{
  "experts_per_token": 2,
  "normalize_top_k": true,
  "routed_scale": 1.5,
  "optimizer": "adamw"
}
Below are experts of layer 3 (counted from 0) of a mixture-of-experts language model. Rows are named router (the router's row for the expert), up (a neuron's input weights, with its number) and show model dimensions 0-127. Each number is 128 + 24 x the weight over its row's rms, rounded and kept within 0 to 255.
Before each expert's rows: a language model's description of what the expert responds to. This comes from a sample of Wikipedia text that the model never trained on.

# expert 46
It responds to: Spaces before months' day numbers, coordinates, and indented list dashes, plus compass words, UTC and superscript markers, such as "November 13".
router [159 125 154 129 111 155 124 150 163 161 101  92 180 161 172 102 126 156 145 114 109 105 153 120 148 117  89 159  93 100 122 149 142  97 163 164 142  95 158 103 120 138 137 106 113 117 143 154 122 131 102 145 124 139 168 103  94  96  94 148 103 113 108  92 101  95 113 127 137 140 103 157 116 152 162 105 137 133  94 127 167 134 151  84 150 159  93  98 102 116 128 100 112 102 149 160 151 155 103 145 144  92 127 105  99 136 120 112 159 100  95 102 141 128 151 153 128 140 153 151 133 123 101 124 147 135 163 136]
up0 [ 83 182 126 102 162 123 165 131 127 114 144 151 109 123  95 145 133 126 110 125 163  92 121 128 166 110 150  88 122 121 109 139 151 128  98 154  81 144 149 127  72 150 139 153 115 111 118  82 114 109 132  94 115 130 111 128  99 109 163 151 129 100 133  97 163 112 158 104 137 131 125 101  96 110 136 136 129 153 146 145 139 107 108 130 132  87 111 134 122 112 111 136 126 126 110  93 138  97 133 170 113 125 122 135 105 161 139 138  94 143 171 121 142  88  96 118  88  94 122 143 166 137 147 185 122 150  62 109]
up1 [110 153 106 158 112 141 129 139 105 144 142 178 103  85  73 154 130 130 118  86 108  73 135 121 128 127 159 105 167 198 107 139 132 155 116 126 127 136 126 180 127 139 131 182 101 119 123 120 147  81 117 146 100  99 131 136 150 147 146 104 113 157 139 130 142 115  93 143 128 125 132 118 115 142  76 126 104 102 131 136 129 157 137 149 147 126 147 139 172 125 131 153 115 152 145 143 102 108 105  90  98 101 157 150 110 141 169 117 149 105  83 163  86 128 152  99 111 116 126 137 137  94 126 118 160 109 111 147]
up2 [135 137 135 146 140 117 132  95  70  93 122 121 158 155 129  94 105 128 145 135 156 115 147 122 120 100 145 153 126 190 123 110 134 134 102  91 144 107 127 143 112 130 103 124 117 118 138 154 145  74 116  91 118 104 124 163 120 131 107 114 112 149 115 163 120 134 127 139 163 146 126  86  96  94 103 139 113 148 173 140 109 144  90 113 113 131 151 159 119 115 128 137 166 115 123 101  94  99 114 139 113 132 125 107 112  84 118 100 111 164 211 136 151 129 153  85 172 116 154 157 126 130 157 168 100 139  99 150]
up3 [104 147 112 128 180  95 152 154 124 136  92 119 104 120  94 108 117  95 157 127 152  97 139 119 149 153 133 127 157  95  93 167 169 141 173 112 105 159 124 156 115 105 142 121  88 129 131  68 142 126  99 129 174 152 112 134 143 138 146 120 160 116 115 123 195 117 158 140 135 104 147 130 125 166 113 149 122 126 157 158 118 127 119 143 146 112 143 175 153 163 176 117 128 162 126 114 120  83 109 113  63 150 133 128 105 106  97 129 131 137 159 129 122 110 149 145 115 160 121  90 104 126 119 145 135 104 130 121]
up4 [107 112 113  96 131 103 161  89 147 110 151 126 147 109 129 130 156 125 133 123 133 162  99 155 139 149 134 139 130 135 111  83  95 134 130 121 114 166 138 182 119 144 115 108 162 119 142 100 150 138 119 127 101 100  80 156 175 135 131 137 129 124 180 133  98 139 112 145 108 117 140 158 150 114 139  70 158 122 147 169 128 116 104 137  61 129 153 161 111 117  97 121 131 126 151  47  98 122 153 112 135 151 150 125 141 117 130  81 143 140 152 193 105 144 135 120 131 108 123 107 115 155 118  98 124 146 126 123]
up5 [111 128 123 155 135  90 160 131 120  84 133 106 104 158 132 148 139 161 166 126  96 158  92  89  82 128 135 134 156 101 145 122 111 119 132 113 163 140 105 141  77 171 122 111 127 137 146 133 115 129 105 171 127 159  80 151 119 147 176 130 157 127 121 161  94 121 172 166 145 140 116 145 138  92 127 170 134 105 154 108 123 106  96 151 130 123 150 160 142 143 123 149 156 119 121 124  66 106 132 179 169  96 108 112 104 144 119 170 147 142  97 143 136 125 130 107 137  91 113 126 151 149 108 147 130 113  96 118]
up6 [ 93 140 113 105 139 128 148 131  93 117 147 117 125 145 143 163 108 110 139 143 141 141 117  93 142 151 108 126 129  99  97 124 112 134 143 126  94 149 112 129  92 166 155 147 111 125 173 153 111  87 121 101 129 130 182 109 168  94 110  98 181  84 142 124 102 167 188 124 148  96 177  76 125 143  94 151 126 128 140 140 113 137 118 150 148 126 128 147 163 118 188 146 153 149 108  89 105 145 136 111 146 163 128 107 161 120 165 130 138 122 128 139 130 123 102 130 105 119 167 121 114  96 145  99 111 113 157 154]
up7 [ 93 131  79 110 138 142 160 147 123 145 159 148 115 150 110 129 110 141 160 108 123 109 146 132 162 111 151 102 157 157 138 144 157 117 112  95 141 128 128 185 157 118 122 170 152 132 114 157 155  61 152 105 123 117 135  99 137 123 142  82 122 147 125 143 146 147 115 143 122  63 107 122 122 145 121 144 112 138 130 157 105 175 103 111  94  69 174 128 164 102 129 148 130 117 126 137 148 100 134 133 129 122 180 148 124  85 115 121 110 142 137 157 123 127 104 104  97 125 174 140 164 102 115  87 114 116 105 120]
up8 [160 141 132 130 117 139 157 120 101 157 118 107  65 137 122 169 131  92 101 141 116 165 137  87 131  89 173 114 114 146 154 125 158 138 133 102 119 113 109 111 100 123  89 118 183 138 139  96 134 165 160 132 128 133 131 139 150 162 143  97 120 136 138 101  78 129 150 151 145  58 104 122 148 136 106 150 130 101 118 107 167 140 122 149 132 119 147 136 147 104 129 119 140 134 150  82 114 121 154 142 159 130 107 119 151 137 123 141  94 114 114 113 170 181 129  94 167 118 132 114 104 125 140  88 144  82  94 131]
up9 [ 76 152 144 147 150 100 157  93 136 117 104 170 103 114 121 118 147 142  87 165 134 126 126 187 153 159 152  87 104 117 106 134  98 119 120  89 121 150 123 113  95 151 126 160 123 134 110  91 167 127 136  74 117 112 101  81 146 120  99  83 127  94 129 131 119 103 106 111 114  70 157 139 102 104 106 159 129 150 111  92 136 123 148 159 125 131 130 140 131 111 129 105 139 129  61 101 129 167 127 135  95 100 133 121 110 127 138 148  98  98 155 142 111 124 105 118 136  77 130 139 116 101 142 123 122 112 111 126]
up10 [141 119 145 136 123 116 142 135 124  74 121 161 163  92 128 106 157 118 136  63 109  88  78 131 129 142 109 173 145 149 113 138  89 167 107  93 149 123 124 132  92 136 129 110 160 144  89 130 111  98  85 153 110 134  89 131 180 148 150 162 103 147 150 111 167 141 148 132 115 128 125 121 131 149  97 135 108 148 174 124 131 140 105 142 143 104 122 130 161 126 101 123 135 158 129 164 114 131 134 173  98  83 138 130 120 144 151 141 103 125 144 167 149 144 138 127 161 137 113 139 122 189 120 105  98 138  95 109]
up11 [131 120 127 155 154 150 123 123 152 133 118 174 151 115 158 161 107  66 164 114 115 136 119 172 130 138 112 135 164 134  80 100 112 181 140 112 169 102 100 118 101 160 131 111 165 119 117 127 119 117 191 109 160 109  97 104 134 101 157 130 129 164 159 130 133 177 152 125 119 100 128 130 122 115 109 132 118 123 105 121 116 127 135 104 148 112 121 120 116 144 144 124 177 157 143  94 131 124 120 127  96 192 113 143 128 123 133 116 105 110 182 130 104 147 159 163 148  77 106  93  95 133 135 113 143 122 133 146]
up12 [124 110 113 103 142 128 153 142 138 120 129 131 115 151 123 117 113 128 110 116 128 139  81  80 126 100 164  71 118 117 147  91 127 150  93  96 108 152  83 146 135 149 145 140  88  76 113 132 178 139 144 139 141 117 117 127 126 127 153 142 171 104 146 152 110 101 171 148 111 141 159 112 146  76 132 137 157 150 141 150  97 123 125  94 111 103 139  99 146 133 107 160 127 124 143 118 164 107 154 128 102 139 147 160 140 130 131  78 127 156 149 161  81 143 103 105 138  91 109 134  80 125 195 139 127 132 109 119]
up13 [143 136 125 123 162 122 164 124 107 141 128 131 141  96  99 116 115  83 172 128 183 148 121 117 104 134 168 120 169 163 104 139 126 162 128 148 125 135 150 114 158 142 142 120 127 110 136 159 112 156 103 149 113  98 154 176 164 155 115 152 149 133 151 169 181 164 151 124 123 120 122 123 128 156 128 124 159 149 164 101 110  96 114 105  99 102 138 120 111 143 160 107 178 104 144 147 124 163 155 163 153 117 129 108 170 117 117 109 101 123 147 160 167 126 162 140 158 112 147 180 105 133  97 102 139 113 125 156]
up14 [136 118 135 107 133  74 148 156 141 105 131 151 107 101 137 113 119 115 108 101 151 153  76 145 110 180 103 153 112 148 100 122 125 155 145 121 123 131 136 164  91 144 119 162 128 136  97  98 164 101 177 132 112 111 146 158 110 136 131 119 161 123 147 135 110 149 161 136 102 121 138 130  92 139 118 135 133 159 163 128 146 127 118 145 121  78  86 180 126 114 151 153 102 165 132 107  82  94  87 122 121 117 130 123 161 109 123 120  85 106 150 144 140 155 138 101 154 157 147  73 145 125 142 151  78 136 113 164]
up15 [122 131 117 181 146 119  95 131 147 126 134 124 106 152 134 136 159 145 124 135 138 130 119  95 119 116 162 109 166 151 153 108 114 125 139 107 135 107  47 138 115 145 130 184 125 156  79 114 134 135 100 102 110 144 146 120 147 116 130 103 100  92  83 114 116 130 167 113 154 138 109 116 128  64  81 136 148 109 140 109 116 169 115 161 178 171  91 131 158 128 114 142 139 118 119 141 126 133 126 127 127 102 143 140 111  68 109 176 156 139 118 127 126 114 126 112 130 113 102 125 154 139 140 150  97 143 113  72]
up16 [137  87 131 124 132 149 118  51 119 124 160 147  87 118 119 101 113 161 127 128 188 176 139  98 109 121  96 114 129 164 112 149 110 100 137 121 138 170  90 156 119 108 155 100 148 143 121 109 112 157 137 128 122 169 165 121 140 126 113 146 155 153 116 145 111 168 119 137 154 135 145 144 189 164 126  95 130 124 171 115 108 128 119 122 111 144 111 108 155 103 173 119 137 104 152 127 130 142 123 119 127 139  71 121 129 103 114 111 113 118 114 128 156 133 110  97 148 104  86 105 116 125 120  75 105  97 107 157]
up17 [159 110 143 109 133 146 104 121 103 151 179 159 102 104 114 152 123  84 113 138  83 158 119 121 134 126  77 113 130 170 127 101 146 128 145 108 138 139 155 150 142 136 111 136  82  97 131 141 173 152 156 132 116  93 155 170 159 153 117 143 152 102 143  87 156 134 123 111 116 121 137 123 155  90 105 152 142 124 122 140  71 165 104 104 141 146 108 161 109 129 139  97  96 180 156 126 123 133 138 131 121 167 123 138 130 169 124 125 128 139 124 120 135 161 125 142 115  96 141  74 116 159 121 110 178 164 153 103]
up18 [ 86 139 127  87 117 129 138 139 131 116 177 138 115  80  98 165 162 151 103 130 115 111 141  75 158 128 131 126 112 166  79  93 152  99 119 104 122 152 129 139 105  85 125 107 114  91  96  89 154 117 151 143 136 112 117 100 153 123 146 105 150 130 105 126 154 135 122  95 108 144 109 149 150 119 120 127 186 111 122 129 121 136 127 121 142  96 144 141 157 113  88 140 118 134 120  80 145  94  82 109  89 170 122 122 109 153  98 139 136 126 147 118 141 181 132 138 132 169 121 124 119 138 134  99 102 149  67 109]
up19 [113 146 126 111 123  99 178 128 133 110 158 116 135 160  98 120 139 156 116 103 152 116 143 120  71 128 168  98 189 151 141  85 161 148 120 118 135 171 122 186  93  97 112 133 118  83 137 148 131 100 105 145 135 141 115 183 126 138 118 131 121 135 116 112  97 148 147  84  99 153 152 115 158  88 100 116 122 128 107 138 102 131 165 144 154  90 140 120 145 123 160 164 104 104 157 136 128 113 104 111 191 134 126 119 159 114 113 147 146 134 135 138 123  94 134 141 110 155 101 100 118 133 133 109  91  98 119 120]
up20 [150 104 116 151 155 142  94 103  94 120 157 154 123 100  91 105 123 130 132 138 131 111  96  86  71 145 111 145 106 132  96 108 147 134 119 139  91 151 114 133  80 132 197 144 113 128  96  73 112 170 161 151 109 129 142  95 117  97 155 122 146 172 152 143 151 149 125 132 123 121 134 136 177 155 109 143 125 136 157 108 122 152 108 115  71 136 117 136 111 134 147 139 156 107 142 122 120 134 139 154 146 140 137  82 106 127 107 128 137 129 113 136 125  77 109 126 166 131 134 134  87 158 117 121 112 128 184  90]
up21 [112 172  97 115 142 127 135 121  93 123  84 140 122  91 138 128 138 127 156 123 120 116 164 165 138 139 144 145 147 145  90 147 114 140 127 122 131 126 196 100 126 142 123 109 144 142  93 165 124 103 163 122 152 127  61 153 120 118 122 140 175 197 154 146 152 138  84 161 132 161 118 131 155 108 139 155 105 129 151 106 114  94 142 106  84 115 141 126 153 122  82 152 170 160 112 161 124 105  94 121 143 123 125 135  96 149 132 134  95 152 106 141  83 121 148  72 126 124 116 131 139 124 117 133 153 141 121 120]
up22 [102 125  84 103 106  42 156 118 138  94 150 137 134 118 133 133 103 116 121 130 127 131 103 132  96 134 132 106 137  89 137 107 123 126 133  78 124 125 123 136 153 163 118  83 148  95 124 150 167  94 110 123 153 125  67 128 155 161 106 132 165 172 134 155 109 135 127 161 102  99 161 129 123 137  87 153 120 173 153 122  64 117 119 126 141 116 105 124 138 129 141 148 118 139 112  96 125 113 167 177 141 136  86 135 133 135 133 137 150 130 137 105 105 118 101  96 109  81 134 104 145 108 157 131 141 127 104 105]
up23 [126 190  64 127 123  93 107 145 122 105 173 148 105 133  77 112 113 115 126 115 100  90 137 111 169 139 160 109 173 163 106 133 134 119 153 150 157 133  94 151 112 141 124 130 123 147 113 108 126 116 117  85 145 142 126 145 136 102 140 158 134 145 135 169 120 178 146 114 130 129 134 128 119  99 131 138  98 134 113  95  64 140 148 133  94 127 112 142 123 154 114 167 141 161 101 129 120 137  96 135 132 117 160 147 134 121 145 149 145  99 142 122  72 107  82 124 131 149  88 107 138 148 121 144 147  67 123 131]
up24 [ 88 123 102 102 140 137 131 116 109 129  98 108 131 106 106 110 111 154 125 145 125 135 114 154 172 154 159 140 106 107 111 131  92 138  94  73 135 139 122  82 135 153  95  98 152 140 134  98 148  95 124 164 148 111 127 109 151 138 131 147 145  92 178 137 148 139 140 159 145 158 137  90 111 140 136 110 137 130 175 113 128  84  91 131 129 139 140 175 177 121 137 136 125 125 105 122 124 106 153 115 103 157 143  76  72 159 144 123  97 105 147 138 108 160 138 115 133  74 145  85 108 156 157 122 159 121 103 114]
up25 [112 151 114 103 170 106 128 113 136 139 139 134  89 125  99 103 162 116 131 132 131 118  94 171 135 116 143 145 142 116 132 123 113 114  85 113 110 139  82  94 144 104 124 109  97 166 151 118 220 129 143 121 137 190 156 113 131 159 134 100  94 156 164 161 114 108 162 139 140 142 148 136 124 103 113 138 131 133 137 125 125  89  90 152 101 134 135 132 152 116  86 139 145 107 138 143 150  84 136 139 152 105 176  74 137 108 122 138 132 133 160 135 108 124 103 118 140 124  79 170 144 138 132 123  98 133 129  91]